python train.py --num_hidden_layers=9 --hidden_size=256 --n_experts=40 --experts_per_token=2 --d_expert=128 --d_shared_expert=0 --hidden_act="swiglu" --moe_layers=[1, 2, 3, 4, 5, 6, 7, 8] --router_score="softmax" --normalize_top_k=false --routed_scale=1.0 --balance_loss=0.000608 --balance_bias=true --router_logit_norm=2.0 --router_bias=true --init_std_router=0.0301 --lr_router=0.00111 --num_attention_heads=8 --num_key_value_heads=8 --head_dim=32 --vocab_size=16384 --norm="rmsnorm" --norm_place="pre" --norm_eps=1e-06 --positions="rope" --rope_theta=10000.0 --rope_fraction=1.0 --qk_norm=false --attn_scale=0.177 --tie_word_embeddings=false --parallel_block=false --init="uniform" --init_std_qkv=0.0265 --init_std_o=0.00626 --init_std_up=0.0265 --init_std_down=0.00377 --init_mimetic=0.5 --optimizer="muon" --learning_rate=0.0103 --lr_mult_down=2.0 --beta1=0.9 --lr_head=0.00633 --max_grad_norm=2.0 --warmup_steps=200 --schedule="wsd" --decay_fraction=1.0 --decay_shape="linear" --final_lr_fraction=0.0 --batch_tokens=131072 --max_seq_len=256 --doc_mask=false --train_tokens=425000000 --max_steps=3243 --dataset="wikipedia_en"
Below are experts of layer 5 (counted from 0) of a mixture-of-experts language model. Rows are named router (the router's row for the expert), gate (a neuron's input weights, with its number), up (a neuron's input weights, with its number), down (a neuron's output weights, with its number) and show model dimensions 0-255. Each number is 128 + 24 x the weight over its row's rms, rounded and kept within 0 to 255. Numbers have three digits each.
Before each expert's rows: a language model's description of what the expert responds to; "comes after" lists some tokens at least twice as common just before its tokens as in all text. This comes from a sample of Wikipedia text that the model never trained on. Tokens count by the router's weight.

# expert 25
Table cell separators. Pipe separators between cells in wiki tables of sports standings and results, and semicolon-ended scores like 2–1;.
comes after: " ", " 0", " 1", " 2", " —", " 3"
router:115131143154095129111136122146131107084126153132159167148090141141136171098143113180148139117119146135145128069121094171130135123176120160118136146160114162168175116149126156102110148115169114104131156147165117075138128103105068120140156112102159187118072126145145133113127094135163100131153164112135114170147140130097151123147160102125126126086081097117122138123129126131134125132088160132109113124115144150141153095138111161138109121134112102092099142127113138121160107114118117123136139105122160101135143089127101102197134160135103132152074141172126147153172149150138149144137118165117115116129102106103090132101115153112168098097158116112181139152126098126107135155070104117122148119122116140172119112141149124086121077124141120124128097105113129109115137117169115
gate0:101118107153116130125146110118110110135201098123120103163166112152125155147149134140149123091103161140166107142136121133156136102124164118118100138171079085112078170132083132145084127158102092106131103165102092104106153108125090126116106155104118103110161121096132141100134141159124133165124097104104143087113147100124172099109129127100120135107132120135137142139129157145136149142135080146126118162135096108103155093136111164139135127112135122138108119178187135141136135132117098096143126133131084141126145130128102150118164128139115119161108103093150103150110075141099135119071111125077117130081108109151143147103177133172091139123149143104157119087149138139120130151135169157136099161106095102143118134100169118108112116157145138145105127155110113088097142111124179
up0:087151123135092141099154163146144150107116145157173110140137154122122098147139107147126137102143086166149138159107136151114115128102136117140139184126099129162109074123142133140105108116143138134113185096093149091146098119091126142096120111130145115129184124118145125134117116140151143103134115124114087148109140166072093096098146105155128129100126153143114136120124099131135077111110120122115129112139116153096097125120082100084093113094138128092118101115106117165125137156156179110147098108117094092090089131090104136105124143142118124129139143120103152105126124101148163107151107091149121122146145137127102162125120104145113104135115086107131086105165136138159159142111134148132074151187142166112125168108115144169128138090150170095153164107147101137194130156134139
down0:131092139131125124101099089117135123162123084126120111117117130131094082153168110098106169127169149112120144089139151111093148097093139136109124116120104102100106145143114142141102108151130131087124144126094086122103137132128148129154135079125124111106077132120142171106099142103116149079148123134084108160127143165112158080097138101082103149165122139135119157175137144161091132129131120139137111160121149146145123126120107127128152103171188155120177099107133144162125086164089128132137116116058133148140110141123120118101107152094112152108176156107131086161127146108091091114145131150137173106142122123137135133122166153127152148130131131165134080137104141104101139111117109168103142101088160143141113104148140135112119153179100171151130136126087164092133138147139118

# expert 18
Numbers and measurement units. Digits, decimals and units in statistics, census and table text, such as km, mi), sq, °N, "2.5", and "a" in "Males had a median income".
comes after: " |", "°N", " (1", " ft", " sq", ".0"
router:173135161102105111136125097092131147145132128143126133133104111118101124142141137115144139114140172127128115147142109155158149103145076162074099138181101131140148124100083134120169104130113127084173112141121107178110129102134143125144107127148157111169143118111142144162120101146125173089108122103166106141103148110108164116120112131128158142124155146130104119149125096119096146115151071141158127110114145139140139165054124126149092181118125138131078181141134160134127134133136168110095131142117150148120137130118122124131156113189146159167118160120178120127089138126128114118121071122171095136141106115170144088104096131141133127131192178096150119128097122155129144138138131152126121134149104124117149091145133159153087136132075077126139127110149118121121101101112105
gate3:136075116107110123140180133190134136144105136139131140118139133125085146122111113129101113140139149182144124111133076098089108101137094126126079111143140096088131120097113149163075118083105123130112121095112104100096147123092110154150150132133114148116110095149147135158154129091131127125167142120116118083178132180142091155075146114096118106106129107142124112183156154148097170129097141137171118130123108122137132090088143115112119148146131159106092159107141146126171160143159120102135117092153125154146112097158125087094096115146121143149150155147151109120158142078140109141086117164142154136134163115125118076155160119138090113138146137119135131138160120125113089152152162122144112158151176128171116116110140137115167129123130166087153132123121146150122111125125149
up3:126162147119100123095122145119135142080141086111105126081144141101098162147101195101140127146160115148110094129129125150145133116161117098142121096126086147100110114163140138143161113162138135130153118085124103105134120105101159089129138130089116146113081131168137105122124117129146126104160084080104124146125078135143116152136133120131099125108129164080114099101130141097152114168121112169092118135136130126100154078133150103129139150122146157112126156119121101135123125114120178174118129121159118089108101164122133114084139106149123120137051158128090119141113160146095125170099094123132115131113124102126152093126159174127141145129108128171092128131122129137114095133141138159130114154132118191151138097174143112112185147149125146096121117127115048133141116121119127
down3:109152130155147090147114111126127108139145153129130126113148084124159124175156113126114102147129150120099145102114110148099108135107101148109105149102128117117150139138129135126119112148119159152165095153085134095081118161156170127121113145149103095108123132113109155187117070050130098144118121136110129095137152128129114104130101122105133180142088124104092118117108159151143123112148134138104140128126190157121142081124088143122138116130172156130139086115102172104142149134121122138141151087150176159129115165142112129120172103110145111143099124067134141117135168158091173130139116163114149124162156132120142101154157155166120098123133127123072105141141128138132116127168162136105102154115152163126171149108142138102139098119126158155111142109121164148180113147093087

# expert 9
Colons in infobox fields. Colons after field labels in infobox lists and stats (Diversity:, Retired:, Tractive effort:), plus time and score numbers like 4:11.
comes after: "-", " |", " •", " /", " 3", " 4"
router:135121112145165112122161159170152120142163143116186174126137150134161114113115160113132144123122161135148148149106142121142141138128155105083160134154105164133189112089136097135162162155150114166152114140113096107128141151140082163128104159127122083161090118118105091135151106103146092129136102142107155171127082119156151124181123113126133118122116145160139116141102120140141074119083127164129113117111152132172164098094090143140156129108137119148080073138140128141113117117117114121135124135145141099130134105142126127164114140141089164136144181150129098146128089117153113115125078141110088127130120127144176133132102152118159130156113155103161132172158117148174119162171108119100094122116087112130112090110158117095121113108148128134154128140099132110099082163105122
gate0:135083078159109143129115105085130147135130133129139105110105118105132130143185128081141133168118141159134145122149171092139133119148163101090124147134132138147118103106126085120114146160149101107102160135148146100122141116065139154132118138134165169115073147127123159155142113135135153096144152088137138129133137114107137108134107125128151131152143124097175142120126135127099156129137127162140133151112119123162119146161146159137136102091109131159089125071099129158105140121119137144093113149169141127117128138059096130099138184148139149082135126148121139156113187154113102125140093145111126110094139106122103122157122150159100112140146167088164152152122081106138113141081136114120149091122097107156118138101095150155160134110138110166114139066095142138125142166086171
up0:165143141113142160138098133096146174124125140151145142121118157091091120131189131156107101128115117058066144141117130121129133157148100130110164138152100157128113137134168156130155135105141084142094168093116109138092155098092100122137143145093122117124135095108119154163107118163135170127141122112099118148133146160183126119112137105122109139133131126126163165137109093148112166157148110170139122125126181141140114138112102131133117163138109139128140155117110164102125113137149146084127141128150163152097194134152135098102171110110116097124115156157136181152176144141161132140143124150121152145106150123149178192148118110088111102114147120135110120143136147097135100126156125137099143082077112122153108120159124150138116108124140048136135124136121140158129118123134152
down0:123104143120139104120137107137159115176116174129142122164095166127142133152144137139142098155132091147145146092098154144117161154115097098162137130177111098122123161117096167135105087107167150150150160122164125130140115157139135122153124109128133113141108131116114170140146145094123097100155114173145178110124132119113111123141139095096133170110054099147122118147127094165126112116105160128116152087165145117115140167163111116117122110123143101101154123120164136112130129120154118143107113104153121121183153097127073126137173195138099126132148124138133115156113141099098161106150137101167122101175123152143127127124143109131089193167153162152122137136108127166129147176143138106101058139142086099142147153137122130072098137137153120144128122146107121134144136106128131

# expert 7
Table row pipes, pronouns. Pipe characters opening wiki table rows after a line break in results, tracklists and election tables; also sentence-initial He, She.
comes after: "\n", " ", " Win", "\n ", " 2nd", " 7"
router:128111128157121162112126137109144144172180162137102136151172118123160097121137119132150093098136109168149144115156131124155136112148173150159133098149105120114146130088150137189154126121135104106138142121126136145120124155108099121149186149121103104126118102101123136112128155083095138136119167134127180080172133158106175118099075110163131081120110104122106161154108123135095079098151108143124085141146108095117135084143102097108159165137094149148138108130112169121076137083186104125142113098131116150120134071137137118098103106175173157110165149143104096112117125133090096137143132118100147100112150122126156137124112129138137132104119134147116136103157108071132164129120149127120145134178137156160147112138140133106154140101123140132133103149114126100127144147099156
gate0:167107108115085130136132120132168095114129157148102092094077101119114111093118074123127118160100124134158140164153145112126118149102132158154102106154137171144111152142120100127116135123156134166142140161138139124102122127171160120113073123106129164106118134138137146153129122109150129104074099154146151124098117168126168131127126104123091165130121151125092100156190100198145114106164143121158108102119105122092137109131171141140056165084145142069141152141110100104104157149131111127156137154152147134123147113108109161119105125189143136170132094113121134151128150145132103133115155138146140144084106137130118140094143163126098137151113119150125100129127102113122152106132153118112131182090149086145137093154096176126137112145141097148103133153120123142138116107117142
up0:079119183131111106105130115116165135085131149098129152139110139170140188151160150123128092113160112113140122155107098147103112160088130113138125139126109113098153125130130119096134106128156139168132113121084166103137106109125109144156134116122147111121139118161112131185142132144119161102130107114110133079130144169084139109130155114156130177114132170110132171093074129119093124108121136070116133145131164156129113151139148141120150092092110127158140133109166130114130145157116137108090158138136147119099137156166154101122108115132134079111124142110146124160081071125132115147123112137131135116120179160153165119156125114155150121132139097136127160115105094130192134124103141156112144124105146059099089147120150118127141159083102151141138132078156152088104109107107114
down0:174101142136116120132074125121162095137096141142126087107125151141117122143129154110081124157178139104157110142102131135148090123166106095125106141134123136135116093093119142122165105140123143128129107076121109135151112108107168147111126134110144142068169157125114136151132123135113123174128129146111083138138099150172138078124125105167132111185125129156099151163135083116136146119097166119140127124126138118143125142112101097110119122151116141153097141134134147131133121134119151097103152110083130143130211108138138104108134121123090051124173103145123131138164146178175158152135108139143155170131110131115171127090183104129136120133106118124138086143157103171102154101154162131145138087122118121121121155109142136154122181139137112103132107127091168113161115119095135

# expert 23
Numbers and counts. Numerals and number words giving quantities, scores or dates, often in tables or before years or percent, such as two, three, 8, 52.
comes after: " |", "|", " on", ":", " a", " number"
router:124105113110115154134115099094123109107105143104119193087102145125092175111157131146153172106104090130101085178148149162158116129139141151135137112156114131154123097108090128136142117104123155130175112117114127126077156131122123119129126162152142139149112138089125161135096153123158072103124102141137120157101123150102122166126131131132128151128104121144138167114102156140154138099129122147129117152112107104143151149122132087122120128129127136129135180157126150165140132139120176178101124113129097101095138083086147154155094114077094114112091140171158111154148135107149133104113086132157111146122089130159147099130083133097141158141120163142118152088111159114137138172134179162122070157143147109110127111119122127116088090144124106153163100133091090141142150117169118
gate3:116138083118153102119145152176130143121139107151130070164097129103156166148110095172139130105126108151145145093142114116134103133110116112128124115116203128124149131120127158110103146120079123144121157087131165151119147136105150158144144129127167140124134076143159137172108155174094114149111132150178116146114147107098135103118144110093120137145102092122144115146171168120127119113128140098114121071142118100124121131147115116104112138130120099087123147126139128162139096129060177116158095124137139147154138125168093146105083126150133136120129144149146125128115136134138082130135140137117151123146139101170076160105142118136097087127095132118152124125118099094135146138114128111120126163101149157159139157124176083148147106170135165074153111127121090182129164164095128
up3:145116137139096112144129186125162114132186127131129157151105148143128163123104158122116144121175141086140121129142083162080114121117138110087143132146139143148150123118082137112146160075113137145136160133138109087153139127130142109120152152093173070166070136112163136147112147158132149105178104134135099145138113140112150080151104116145149138125109120170140120099125113152067107148134131106114131102116148144131154136136139127096158118153112091128145162120098157097148095127134155121088136134107109167111126107101137108099122164116146076107136132112145138142137081121105132105116115109125143108131142115159143120149116132108087151140127076073171136110161106105168107125124129096112152182142118089116193129126102152080142127098108135148120119154149153142137133082127148
down3:106118141102098158178122154106137108148097152115124148104156090123109131120133127100119091093140111135121090133118156160126106106188132158106124189055093185169136112094137077124131105119112112133135139147069134134151145161140098133120137179106138107128093112118119152101158121083134125134165148144140110131110109139132110126123139135130123104113089101151134111114102105118137130132140107149129145146115117116082140153097146152133084106123138168143169110135171078148124158086139077147169154162095084128113121145117122110129140127100160175100105150122149099150147137118145111116108136081158099125130094145144113145119110126137168181143157165134134123151115130116098143121102144068137140147140128134151116076134125124112120164111127132148157144110114181137154131106163118